{"d_shared_expert": 0, "normalize_top_k": true, "routed_scale": 2.0, "balance_bias": false, "init_std_router": 0.0083, "lr_router": 0.000658, "vocab_size": 16384, "norm": "rmsnorm", "learning_rate": 0.0129, "train_tokens": 440200000}
Below are experts of layer 7 (counted from 0) of a mixture-of-experts language model. Rows are named router (the router's row for the expert), gate (a neuron's input weights, with its number), up (a neuron's input weights, with its number) and show model dimensions 128-159. Each number is 500 + 50 x the weight over its row's rms, rounded and kept within 0 to 999. Numbers have three digits each.
After each expert's rows: "mostly gets" lists some tokens that are sent to it at least half of the time. This comes from a sample of Wikipedia text that the model never trained on.

# expert 55
router:438455521458589437539494463538497435512490487436473527511567381454417570484512484534445487484490
gate0:603531538467518504504587498479528400603459473492572449542407490534459503576484471525476574536471
up0:517531384458532493532588511484497449495501529528500425572464444574560447500470521558511515541473
gate1:464514531463524462584440496449404496557535549578533373514460537460575498392515467415525515546456
up1:512464433454490440407506481557518496432511501532473625497547493573444510538504525544553524464386
gate2:521532526529430563445397529513469442560447576397552607608466472496461576471427494474520554473524
up2:539552576478481541460436479389443451517478534525588582547526464530445520573560477453558443528484
gate3:453532535434473492503556533629557611544547494415542530466514546485531485561427528485586595564468
up3:419480492565544485519537498555418472547471530498466574529520493533517563506448555424535500558494
gate4:541557415583550568421569542496545487483448402405478513531547483531466509508589550538445541443538
up4:515553447463438591590509524446527615459450512426520503526452446386481513554479499422500476623528
gate5:426520544408421497413533567406420513539517518542415627455687433524522536505513537544459428493446
up5:468499530560552589503557563533592441551566428461470511497532473524471474491547454447570451502484
gate6:543542523553463467438573461577516445474514533484549478454500501584507548567553518397469497462498
up6:586483518527499527555452540474521525564525497594422417533552479514581458510410525496537492542485
gate7:477508508504521465516538461539542491505552438447481477393469542461486537566476422573489501409408
up7:534464482501609522529565456484543380520560484525396530458482552529495530581523533496447507555448
gate8:465555498488519398573434476413513382443531449467487542513537580563474598571469432449422483531394
up8:466449404534439523493517529578512527526490549578534454541381527440437449518506541489445420526563
gate9:495467531547571483442539522378472493508517494507561539420450520549552519553544523474456555519485
up9:559483500480501499443503530501521450509618449483559491518429466404521429543448503447484453422427
gate10:521518413498420521454535532515533449493441519530531416515531453468578405449465492523548528506483
up10:563532464467493473545453558524519375494447496531531423442440533595559464404526402580565455452563
gate11:425458590492533399511582550533454511529490548421428589565495404460530520573437573525465485419541
up11:534495461433466542525482510479505472512475445552532458450520533497493465477524484497511452568461
gate12:467484545517468520410508415577483526397445467484458599507501510499512511523427511495492431559536
up12:466563468530522488568454548465590496593494429506556602428429517502430517567522549464458573456533
gate13:481504551511439412491499517491512462544422481581607590505455516516425449544446478507541514542424
up13:481497543491565537536488509474500477587501516554475550534524469493591625523594466496504564467564
mostly gets: "== ", "=== ", "- ", "Best ", "When ", "==== "

# expert 28
router:472556445532510566542522541444520492454473450476572596412425466466443562547547453528508486434593
gate0:483582551498487493578477499439573470580531437489478627338551430554491501482511530462515463472464
up0:561497528490517469527508505496464518423522482515544436559476442407482497518438522414637501517459
gate1:528536454455453470537535458519515508436521477387553501554533469411471482508572628493535431563487
up1:515562501441525499542485459565543449436506425507490492531562485508520486534577497440465518471405
gate2:604552514509405434484484401531434486552518602529489441460511482470525499574450485556569470597462
up2:520457401574584477540539541530554518503461617404510513378523537507586504500515551518481651499493
gate3:462528580560470508593468558536526493506590474494420614505509414511514459557509604412501485450488
up3:529432423390498530571467389477475443439514482513439397427610539514495464544460468509564497574423
gate4:515492509508602548489546389498364489558511492553552462508513471404519432475503535553582498452516
up4:538578476470491613516428524474544479579448545504506543436495444621529498483498447529520543454520
gate5:462505430535432502540544435373494497524507593498493533475484437524509474464505461456483537505486
up5:430515473508443555501512512490610495474490519573506570492483394542505535548537402520462480459552
gate6:522565566531544603476466586496526430552493526556529521504424427476555440435518489456520494470513
up6:523379488465442414539512408412391495476492540530535563500525546480440549479421523531476530426579
gate7:505513515519488473528502385518514426567530531574530490502414422525618458484468515507498528453408
up7:539451363561426474509539499539492426433637575536503499465513572445525535491476396457549440539500
gate8:571464479493466373503511488427530480499413573391497492555481473541582542439425520543360490436487
up8:484460486483526424491550427488527456568504536534483551530505457604512476454469532444588429458523
gate9:437497498483471422501561392504495388471490456464465529480540430493400509438469421510519511523466
up9:543481500473484611535464647476522582491512584467533415505413515462630472452526546442441418476534
gate10:490557553497519524520504461516481498536415505440553491473576374492583512532537577477477490486489
up10:559457568476567501563535516535468481517585479576499500490453527524458543427456484542533455588469
gate11:481541382640508407490446467591493577548523556450384466504501495515438464486397518462485487465545
up11:420550486513487588465477423615443502505481547566470458488460372530498489483487529427382475521611
gate12:420467444535450473598458459511537472501488550551530566461500446529567453503470459454513518560454
up12:464438471497435529466461607493481432467497491398478455517456513536463525447570542513534394389406
gate13:528465580527626467574496513510464508582445527536531462467483431506491379523478406365646442458494
up13:544566512467481494426539489454530536542452526510478472509525541497418481546457420417507567534473
mostly gets: "[", "(", "(\"", "_{", "“", "– "

# expert 52
router:524563524488524514505574550486604607488459472492524433429514484467497574403532457460533446563523
gate0:506441352561517516507547509445529545506386410592648487530414490462361496450536426434456521399540
up0:488507507596556527530467454551488532550526502506520480455485481490500439543465513527500456533567
gate1:428511517542415400482471591447535525543516542477514445428476485471510496473494567509549537515473
up1:597486579485559501509486567487577528494458534513571558403403455419444444510483484545488477497497
gate2:488507539414393526515456449584516505403550506423355568419497393606616526449483509466419507530434
up2:558502488444382430511490430493466472459567543559411504396568480563477510470518512454503431517457
gate3:440527518531516533517402555441569486550427472625500586541478463520531559538556490524523481508496
up3:495487456529435509515513514519599470571445475488470570503441431546516505461470430539459490452529
gate4:522612490539474568447513442454579421489479451486441556451517503517458494544449503489532408512444
up4:511465518477540444520397527547462522535481558423481529542455525529542506439581533510541587473592
gate5:519525510502448475465457450568570444500482475471463510517535473585480482549509553494524517530545
up5:462491594491558505452584516450478532524507568558460554481487483464582565476435405543441473429432
gate6:486469520427442512419504555410499583586469501383536607386442529495475441509512485465473471513424
up6:543468475454577585502517491527548504505501544519513476554513475585408571498510492498427503507501
gate7:577556576503464502481499481498569448544477543564541441561496464442422531479528513525506552512546
up7:477452534458489514588514474505466539516505566468389519412493477493591509510451462488516467498521
gate8:444524491481480454535565552513492499529424471494441577462424534618474537431457490449552485509616
up8:496486555474477564515502547544497460450633502449474547588505534449519428496502465491417519414475
gate9:455408467519462564465529420366482418528492438515517460418584451486446467468512449438450480487444
up9:479436522522537455535419467583527516484493440613549441537531526542562456451455468496504523539384
gate10:395473419488463458489463483459525369491542533439634477405539531551544486447462549430524528447504
up10:621546487485492405537543444498484511492560502490442485466471518445498535588422484532446526476524
gate11:483501494471480427545575529463576567410480469446460492487568480549591477513597513553485510520533
up11:442490394439548588545546439486584480447441489482515453503554548544562571483615461524513464579443
gate12:516461431455656470457496547495568429608439534496530521455533476415537477519538502428480508487532
up12:441506487515514572524440513470438519422562433612530506612506537540459458480524492546536526511511
gate13:523441488544481441419479456516480569478529462482568431465469400508434413512438500442481562445503
up13:399464496544456541403529528509432557512466613502586512542482492545463471509470476478486544496520
mostly gets: "–", "/", "^{", "−", "December ", "_{"

# expert 33
router:489424459490530561494476447450512496527466533474485564563539554506426415537447606434432543491474
gate0:486498551578529447490507428533508548567578396497476499431481457495561545489535483591550463517468
up0:514506450511517541466514541415499559503492542413619514473456490469566488462475446475480429514500
gate1:559551593533557478582493548530538512564478598440414561396530493560425525444505528567511494510590
up1:505476405456477478500547536509521425504564456435650423563437505446503453409513451522508503496481
gate2:526425509525542417445535616512563577511444523465552535530538592516397497545416473538471508551454
up2:537412499559485502419556591538520570527491535484487465563553566531392493557421482577519575497503
gate3:462503529511450489533503442490539539446495539516527561434475422502523451445530554581503468499522
up3:522478498451443478509601469557514482452427464527533480461458428416551441542539489515524456462484
gate4:508413487435522492389445449531476620486473652508428495544497514456549503532552470509446515469435
up4:465560471564485476560562547427489352526524344456617486462502507504461506474513521500512474479547
gate5:456494478519520437591456488488467495513459506517514621549492555467573448483440417469384542544493
up5:476530482509509478593481495502480500512429449576503553523459478500613400467507474426363571545509
gate6:523528568495562489523490476499528509438471541390555530486497434408510520462555456598485452549442
up6:504515411558488508560538494524486481458428573431527567486430416444524501500460484459476458458503
gate7:552499485511515450441551453548478433443479492504550537562516564602462523512481558547431441575495
up7:446503569508453571485431514480522591574504496514450464463516446436535470485522474528519548462489
gate8:587507472473425550448569536422484542499385532470457437419582442466530593542410569423453596418463
up8:502420555426504424512534533450473505564608437469556545538403582489442503475558452456487361582433
gate9:472434480480452455516506454455608386439519379477528493436495433483556482476495512509604453543536
up9:517547548533505502449457513482463578555476593587550505489529562475473502504488464564459555496400
gate10:439565564439348454458519391554456525458529528498432430521526497509556602440499456553490466483475
up10:507532500451481558515465534560500434542494444485487514557498536509517532586465588487427455528412
gate11:541452489466432504536466546597445539593491507542480497456484462495468501525507570523569490386499
up11:431548507559537595472432466435505588460462417450467445519504501596483492463422525377585538524480
gate12:500465494474558443540463502556525476486479626453545588415490544619477441494521598541506487530565
up12:537531471515635380584480448571525398502464516475524532504485527595538512544598535469519410534597
gate13:426498511508483610501537481522511475544481467415519473509601482613520540502530549439493498461476
up13:576440541473458571481499551493481489508483503551472460567520550453579460547508491514406423493627
mostly gets: "Dr", "Tr", "Par", "Car", "Mon", "An"

# expert 5
router:495395438476506516474516450545473522550510577506471564528392484511495536533522577591504511507513
gate0:541419433492450496357486485476419522484528588454488514548406458591410510545488472562610499505430
up0:454506511511496495603416476543559543562501450564461535375546547434539474481422547449484437465537
gate1:489550394402576546458471567540527424470529523508491476505510496438469505533462545514390555501367
up1:466515466413524484447515485544460498557523500528533446471584493445394429561516386432469452557511
gate2:541508484485533438505506495462615432520494482425473507495444518492470576502490550498587585501437
up2:401483403564519506553538455458563585493500532443538454552474431504515571500524511458483550557453
gate3:443580513550533497595456503422438542521488581498514438514479474523531497442468560465504452497561
up3:573522471587523464617469425444480499546574436528533523401485492471437438435517491552462487470465
gate4:491484492498489440488554438467617418536393561506510554561513422459427502560498463528451465475481
up4:482496485538495533524520536552580507510539512472415423498559481498572513399456403491497501586570
gate5:368497364535472509521461522522473422527536615430491550404487474438479498493440551499477556447489
up5:554533584459540445472469423532504606502421515592477419543473601527449472447520407438548421544526
gate6:428448534452496486479414494480538431476454403498528434488437535471506556483588428472457493430503
up6:495405492422555519483452485469504517525446473380566487444512495464604590523509428476414453530508
gate7:437447534545486521372440566574531535471471515512610525537543483475471485523494532601478523450535
up7:587513569447572506559472486405456444502529469543406495496454537513488547504539489413507433490405
gate8:466600509442416514488512514504481478524429441531517496476451458494455569493594573512494520469485
up8:479511521466437495421498502507530525548452485524487415469398460416441504504499466495451537499584
gate9:484589537475550411560572473549546536475481469439457527515506417483437432508454500440496480483481
up9:511503437540438566425461453518538369514508539484565429549476505462560505532461562482474548577560
gate10:563585435492499470493597506604553528406499493539551444471505465434594536479445547475473505504481
up10:591569457561540451491601495563523452555497603454484423503486462586479536488530449535529525501508
gate11:495523508516514484374518408524605472501541526427459618537621550457474499446565545544502543549524
up11:519467397609408444439570429557538471452626508423430429455526438453417471540494543556503526473495
gate12:481498466532588410526476417462533552442649467441443454515507450525525507550515563510508512456494
up12:528586567516586507536561467490484488454438490502536493477510467499489515475517603484555525458517
gate13:632517572472539507469516541500470446579534570474427521483498430498604424519506540528577564502498
up13:553527567482593560453535530521477525503508586484496491558533397491580538491487587509524542561577
mostly gets: "but ", "Sh", "when ", "which ", "that ", "Al"

# expert 36
router:562574525536516414533563508453542490448444465524532425470494441527478498442532420377500485602501
gate0:457500527414473450421445503503477499507498441420434599371542496529482498554437492478517503496455
up0:497411413547553598514539522448541525517508493477482468541441555560503477435493363449397556551489
gate1:434447557459493537417473581457501429544430484440547536528611534525518412527541524544501373501479
up1:471512561471537529416435484475478476496494406449589635585535451596524548475535516551399364541487
gate2:452486452479479497434485506452557620501486406427508532457446514525490474458478466535424504526561
up2:521497510508545456569528451487478368552542531496509465447547509509479450522518558446538426479531
gate3:458519585442486418549444606512512525527464462546569492416541602495543428453514565465532488470433
up3:494518553511405472465481541492565502485402543473502630495507479467531503510429491441509540511514
gate4:475507541521472462480483504511504596532441464512458527572435601480500549535494530545512526439591
up4:483506518476545499485600435567542376439516522448477483576501449473489462500493438494505473437553
gate5:507482440591375519458519443506533511496540418456487417424457453532503490475464494451487519485516
up5:477585499427579457529460536515480498473476598541519538586517542412455523542516527521537489503515
gate6:473563450545539582541528508456489495521551520599386441530491527548493509507556480581547522481548
up6:522588424522482496491495468455569449449537479492582420464525469562526566570517506574580450525482
gate7:617517470496572464569499485468526509490485482564503514513543555636512572579451453529550572498567
up7:502438512477465450553596614528537502477530528486491450534518549466487470590492462505456579474533
gate8:501473538503418589433504549508486512468590405533510564464406519490444397541487486498516476536588
up8:497477516583564492525464484505463538456453502453522513481511573505502424523504374509456571511597
gate9:484444523549413437450526541570487524509617564495469581446547518493509545539490470523485571563487
up9:530582522487561582469466484494447533446532460573450435486458495522504481503460542575494494443444
gate10:507507516509582599455494589521453515522527536487495552532499411536540570493446457537470531412564
up10:432459575540357517511600398534517480426529499515523387523538525547490454538548552583513510507419
gate11:492578492479506454501421538428556502483508363484563488446556543465593518481520556533527476604501
up11:460490479450512463552417557427496511538460350466557473466588525490588532437543587547509467557481
gate12:504489556496581491503521569446530463468453469427531503503442515477508525539578558348494520460538
up12:461543429514446397477499442565500515510593568548441467456563555516540439543467424576566438625435
gate13:489457596511506449510517412469521528505560448395560431529469512476517546514484488466473498461548
up13:530443451519515513505477633498454475398481431497486489487526548491491478397442515503605502442522
mostly gets: ".", "=", ").", ",", "′", ":"

# expert 16
router:532452501551455576499549384571518427560540536467437592555467440597489536501543548507523489531493
gate0:403540441551484520366489494430550498546573540414484529514426535569398498439498566490493477439434
up0:426555522498497526521550570529532587377518567471457531459480413580483521412451517426502537544470
gate1:486502518455475529559534438462497610485519426443449522479487451582585541647451529573470511545513
up1:472528546524512505469479562589503372532539576538516492550495519429476529393574498494510482438451
gate2:475525503542421523426485554497572388476540478534581552451447491448507477494517537381419456528489
up2:511554428496511508585490419551496535524541537476516461551603537522471609479522402567583563493506
gate3:502505489532518589512421376487505493380489499514517495534603516551486474525572520471514506526461
up3:479458465465483466403560521475533431472485503587546501508558511558523483442438418503456523501539
gate4:496549532419505459524472388554528517464489462561398678583569546526431580548556586444534531447427
up4:500431503630520505503483631476436473545546573475564348452520515522579412460491398570484451488558
gate5:477550529507565447521449544519430461499440488559520563491459477446438493515511513522549531549452
up5:574506430419482477559490531420493432378522469431541512430461475476592463541570441543527540459446
gate6:512468443569556588548508470486408481474387531432668614511452535439445469523547389427450557471470
up6:441448547415560416471543505614383517541469455563470488507517519478521532396438495473487466596475
gate7:495483504471579547474530436502527566427503464452515486520530469444501434532494504402534452444480
up7:529590471401531477500435582546466491517479527496535502563516505439520602462469454569422514522424
gate8:577462472564517525534474447422469443442527477482481560429513574517569470523557446468445543501572
up8:527474481488469455541475518517489582578468457470412553507581493539564461464559472518566450595457
gate9:438476475441515520540452580488589488537449531501550516505542487461420339525468511538429469477544
up9:471481442545497416527512636435516476525494515529511489484532514486422471445513455564484436435560
gate10:439438508586453526561488474516481428435435524516475481530590530510446537556475458456550494506474
up10:571520504450451490449495527496481631557545471444548521405360533433467446471470503561471523527439
gate11:502561518520549467626486508506545484463529526482518516475513383484494458469506532470528472506385
up11:560529598514468414391471503526503431489571451532362473506540623535472519471507461550513518477616
gate12:457449509517443586509498472521509488485497544463559511546529560611485519454492499503515564498504
up12:572536474476548357521532533440495522514492452527474492491478428417488507514500548511555412499450
gate13:543442470538451497437480408576590445471581455457466582553363534489512409553546538543564574428461
up13:507472503480457543459446395663474470435478465532404498576437479502557562491513570516482481503556
mostly gets: "St", "Sh", "Ch", "Th", "tr", "Dr"

# expert 12
router:478416547616487514477545582528421489512609424555551526444429560537554375520547533492553475512453
gate0:458411495502598480616377527486505433588498560511516486473497390523525533518491558429468546467508
up0:533480470487476452509500441416604534518550463437500390436519612445492474563505481492511502567498
gate1:575525477484423497600494516496581498499518521441584483572536503543523462524514517544540499452497
up1:448516492447439482521470479496457441505490487456541517537442510468501461507494560446561514458525
gate2:413466460463445515504592506397474581407439518530450464477562544518405539427502507536541490560429
up2:445471452559515491502587505446522543392486468501434431472497516511434426445504491539488459522403
gate3:537497530547495476487573519524449484472449510524490452471432410514507564557541517500479436584449
up3:533503539506463501470573421501521498437522571495520516553552547445430519488461400522532498481458
gate4:513390533631497531535512523405549532515455434579484530611433481525471469528518497540535448489454
up4:528391528531461461486429575474433599491527421511498448558450563468441497506571500570550500465499
gate5:475422432514440521460439537416485406561466507419504546531512496505526513489462459445524512525503
up5:531511495434483451409454505569572439432534562475511505533477484443528634571597516507415562532501
gate6:505448519481499528513456543471451545558479451465426583371530597457476490491583564501540541474526
up6:479481470457574502464457428556491573455425483430549425589439485619483590516491470428471635496515
gate7:496504533459514436462477562424406449440547474530474491577510613518571582474495458558520414455618
up7:531482541401481537561526576538446496506486476561528516508360498496433487470534491464519447492521
gate8:446480557525429508520488475517517552496518482448497520468440478483450505480440496488472539471497
up8:439523414532460382446486465501544487544564437495479583468520479530485523593515489486477457491529
gate9:533494455648604481544518501502527529435511490400461481397471508537509464500468517410549558538534
up9:539494550635631489563512638419540515525512478452457468440509534440507511465520541509556484567464
gate10:412522609558488512412535583504509485515547458385440528482497460556466509569467557447525441548462
up10:484478497584488515434466542552530496479497431375482538405499512554423586587354556534485512521485
gate11:538503594500566524524526485409413580472538448528446518500404496611414359523528456486495533452556
up11:447589476531553541607576461453509545513465578438607393473471425516446617421503411468475531476490
gate12:479565548501542488444444460490458484414533451618360548504418565525505433466422455519478470540532
up12:408552508556541489462505515490487516361489439553485519494612572465514544422424582495513521483521
gate13:479531443543455407485521453552420410469469466448516570514539500500512401457560585539471511441459
up13:482472485561510536526558571559336452478498541467475554469539484525552563511468651424414464502513
mostly gets: "president ", "director ", "President ", "Binomial ", "footballer ", "Minister "

# expert 43
router:496559510446537541454524522607435444478564552484512449620462502411431466525448508581523430509538
gate0:540516507524493524499476538372463540596597551530496446498581573458513431486582520532487470485425
up0:469408502492525511489430428565603470387498457477444459557504463497455579469374451425471571494550
gate1:568500528519559486549479419528481477504573473567509497494454451438472449536422517512584542461579
up1:509556518556486437444536480473501403598534539560406498487488447504477455485492489535500572493528
gate2:565544494459512482477554538472569505497474461513449512456559507499405556502557616480551493531531
up2:526474518587553538487419558477539560499507471506473502527486546531585552468537517494486488454508
gate3:484505471534449465538482443475425466448499479500467407511568625491419433545517473455481368455499
up3:484535486482549538569464415473448417555486447529418444516520551430451466502475490523452404447456
gate4:482413510493404428478547456530535452600437467492640532446410511502566569579419502496487515453588
up4:538625454593543518498518459525518470481545565519383493564515501478423402528603531456461538520475
gate5:531420470409561478475535559445544446525524420480545527424546483449586518543530528570496512441408
up5:515547504515457514501452495577557532475459530463484419492487500456491464572503543516475475560559
gate6:577522505483412468381540477488520398540571485363397536515493499563579435489527523451434433570513
up6:441419471379490402582495495526563547517421569540573436553492480489483495528437435515528514483409
gate7:507502449514463548523476558552503510427442569516519498472482511480575489503453424489485516522501
up7:446378535495476456469445442466444494487549415574562548497506441521514539502497500430510491542433
gate8:532513500470515409524530511450455570525506454507510551562575475411477554474454533490390409467490
up8:452511482491395541474437496510539445449551502464469452399388540530531459564516542458569513562454
gate9:480457575492512474504426466466388463548519523483448492617506447488535581461486499513546447451537
up9:477544533625520484600521549545554508512491467454447382423517590428537478492429528505588510543465
gate10:514506501445489493514503420457597517527538506481421377434453534593534503557497524497451437531475
up10:445468481481428495512510457505391452527535442439504406517532457467453468526491485526486495572568
gate11:490507406521420500470484497410454505506492482512563464431452520462558530413441394473486526521482
up11:411461570447584464597528568583551455513474573528538451551463437530494502573460492454563600548479
gate12:535484518480460496430481528450531548529583477539575506449469431481477498503677454426418470519523
up12:471562501509585543441474495403497478576480514455515540553536507449489452577516471563428490512517
gate13:553491482539533546548487538476494488511590551447490552517451520590467507472510537515549483440589
up13:523478512473559503461460497442401509483511435533490515424521472484569507424591545440517524570558
mostly gets: "—; ", "%; ", "|---|---|---|---|---|", "ISBN ", "}{", "JPL "

# expert 35
router:456559502511488447496478454532472454487516584458546500467543482512542443538535482418618501483465
gate0:479432528579528537542532508460463515560535548471428506469524508554460491536567494502418485382454
up0:524484445506473476532468493502537452513521422503508521601491541535486599440541461449525474533554
gate1:565546528425528453436458543482462497475533416420382483506506527521479545569530479476513504509532
up1:521543609477496533475539519519511466442512502512526525507588601452519522505502492508440521498549
gate2:528505459455579488528521549566507517519552463543504582476508514576474421634504445519573483507407
up2:434453536480430552539470454453554473470572485564523508481492560554492500462491551522510471506582
gate3:508420505414496478484415389493464530475608424421500495485479519511479489539580531453443559575532
up3:541423477591507493418489522445549504616460516567556526503532545442570429484548529496515447431481
gate4:581499477498487438597488474440436517489455486576518733513486507550456516600565517549544522459462
up4:542533563432541452485505551503557531522506495520521551432435457478562444546546468539445531449470
gate5:386463432486572615529551508422602500483492464410537452521491489455613458518597495486510483485492
up5:362537462555423480463519467378573493500493453348398478459413470457565531497524523475545557463474
gate6:523529531649512507498462475460490542575463500451506440485577512523452509484463446543520562418594
up6:489504527615597510498542452465504555479485571506561495496627522551445486432474473506526475558550
gate7:499552430532461485488485430379472405440432454440480608431543502480479476468566516453497552457486
up7:493521430497399481425548509440575433505391521442513524525561442494457462501434548528499436488538
gate8:443623459451454495471530399562598472474459629439445460454551389517526457499462482498460491501508
up8:493460572482577509549482561505408582434446367613532466573498518451479447492466545563539489555442
gate9:422491542478414431418487484488467535475478564491546560483514494559492483550503512564547513479569
up9:439471504500474481492619478549482425496563526478434540518523452494534425509483581510482432417551
gate10:503407502473508446601600511376434544467495575515521460420481623478511571478538420434554435577494
up10:545467478520565506501469614511607513556570554522494587473473460512475505481504534459480558443564
gate11:515583400589378526487604534516464403468539524453513482500533489568523451486399538476499537495497
up11:520468518505511450457580519428466628459562348465483605427541584482435482558533436524480529410533
gate12:462606487371458475436524475453580486577494443523526436472462595473459472540531515468460462491470
up12:407495532382494469540580437429511523580482422514510530417505560430413478493554452552477491494538
gate13:551584604552466489443469506566454524550558495474530475438524462472570496561546495454529540525516
up13:481502551483472424482546548617479428457526556468494469511448494505572607490525501554475509526470
mostly gets: "The ", "the ", "and ", "& ", "Its ", "An "

# expert 47
router:421538486485500457469587508526519481450505588534453464555489549498493411491523471577521461522552
gate0:517544503505462542463625470518598485485520453476366452488509553496531496538463551506509471519433
up0:488552559488461523507591471441581408443489504497392396482518520478517512494493526450469463508440
gate1:520497432549450549553498413461520416530467462547546512587545526615430505556561520456490437380439
up1:442469484478471537515564465513596459398535452414456418550473543510525503568525437549470459509432
gate2:524548443587506466469390481484460450569589516551460554481481512489478459588528484464582537475535
up2:452518569484486490581521449533551466448515487560580412500513465512568568499394556529533484433494
gate3:515583527461568486517451486521544489439444433472527475542508498563474455482502537525431463575516
up3:449500544538386461492448485442398511494525394502505473473543483434431506473488575529449482555462
gate4:551448470513586526429530522476458459402501445611525499604447484489508433588521516487492533391438
up4:591484442586520524525495463439459453506431583562449495498601480386473602475545519568512494482574
gate5:525440535482561423532547460303593469518489540616533588546488553421535561501499515451508422575528
up5:501506572488540441496544401414569504482463497592470556573581509389467523462537577427486475455513
gate6:484471482432478514505519555455436501492463487577473461475544527462524465529585528539464467626480
up6:488506461530409516389430491511555514429454482508503580486491518518458598535588588418488571547488
gate7:500502400549564442587543483443588357479481531547489503563464473493476413574493468463481525500568
up7:526517578468534443540423483564437534397504573488489507493451375433542453533497457489544479543403
gate8:399510495496509483485483554459507475570452499417604512431558508541552526612463565520370473488340
up8:450409504538496526510391489514539456497444534457502587464537552534558479451436496509453492508429
gate9:430481521518582475557501481446472533477542484520462587546535534489527440531604568451445503379651
up9:485515510475446522438505593596486567567507592417455555493437474615451559498418447449540528559446
gate10:526536531498426491524469432520512470497504455468571495465468380510535537399498632526498485519463
up10:506586480497513536439480532486457544511523549443469484552510501528408487465535616488483580481535
gate11:490502487546485506440520405460544481579469455490366537483420495499577467526469498545408543526550
up11:480455552571426448475513535478542471534475462549460547452481574530451455495483493478445551480482
gate12:550492514560506468448501522394580502489487525444562534486529544466516488512541479466497525466503
up12:492524479499445583558506536529524502540512554592528411500552528528472472539347486463464497495306
gate13:498454511526477563489464504539440624544570513544594558471443487432409522485523482489577500532477
up13:493528669510506559456520504538518530571595557510521481526427545440409498530513479498528428436488
mostly gets: "%; ", "): ", "riv", "—; ", "{\\", "frac"

# expert 39
router:535551408486522490529529549485595507495474388467459534479441433508521496544554505545602529535495
gate0:556467436545491469535433548540596412479457426562530483563584428517450468533554548515464594459514
up0:546555493394511477494410591449484604492575444553579490488438491585492499449485479480438394504631
gate1:502454589508449493318509519530465615417474466534514549559525587526460449473580502573525498495588
up1:506567444469428603566519558529470541511527517409594467483446460400612470461504412574480514479451
gate2:581493433508514431562523576538516618527501440471424499465523536523539470540482639561538527519520
up2:434523483418532605439574391438482425478583491475608454558477503414430571477445452453472494543536
gate3:465467417570548448515568552603411528527516483418579604581600474528367593483448571495490579521458
up3:530473473587492606477561584529459534431442535573560433539539570569575454559558469503526571535477
gate4:565544503489480493526469555327377466478450514399440515478445507512411539435552561521489561471484
up4:445526544535547434458418483580537512509472539597509537523558505486557455479540380444489482453483
gate5:512398464459530502499493478509583452576575516562590558551523468526539537491557513425444502521502
up5:461466487547465532591510537460451468477506561465430497455498494464480498510449475509443448491497
gate6:381458497530469541465509464459487557579418514493517511588554398467476439446475436487478548513424
up6:474446537526476472501545462397502464563443542541480543520530439483447472463512466485496450549514
gate7:515437534547546522522459510459522510522451475471480502445511433468624514427566526598479516494505
up7:434502587538552571542497457562461498445441454519546551592478517533548509451484572504562529467509
gate8:544550506526550417427495508532475495521533484454449481477485468481504511552533471447433523545456
up8:467542487532473526511480481549426529478470566492485445523507438509450497475511600537466529489514
gate9:463542563538514457587597565518497551432483531472460519516553489510546485525518602579516564584505
up9:507563473534522524460488458568487547424495564517456557548575420541543488501475499497490526584472
gate10:563453544437503499595493572464484498526539515512449461524513400470490488480470532474527493557536
up10:497444450517467466525577419508463539487585478506595622553534527589530511543543442506492484504518
gate11:544431516488528510516529505495483480450482557479554453591483406549457461507586405526643473520429
up11:498578572476504446522454531584548500571577506503512523517529469479525531498459513450483522424526
gate12:518486539559600586453443486409461497547472512486497550474498477500502527437453495355439431530484
up12:527552457427468373541550572542476501516428548546456519572493568527469468468591484604564500437546
gate13:508519482526470506505460469483513455455567460451488500554557498593494473536411529392417434532417
up13:524588503535490423504547549598507469502465563501456465588492457500460482493533505441456481507413
mostly gets: "but ", ").", "\". ", ".\" ", "\".", ".\""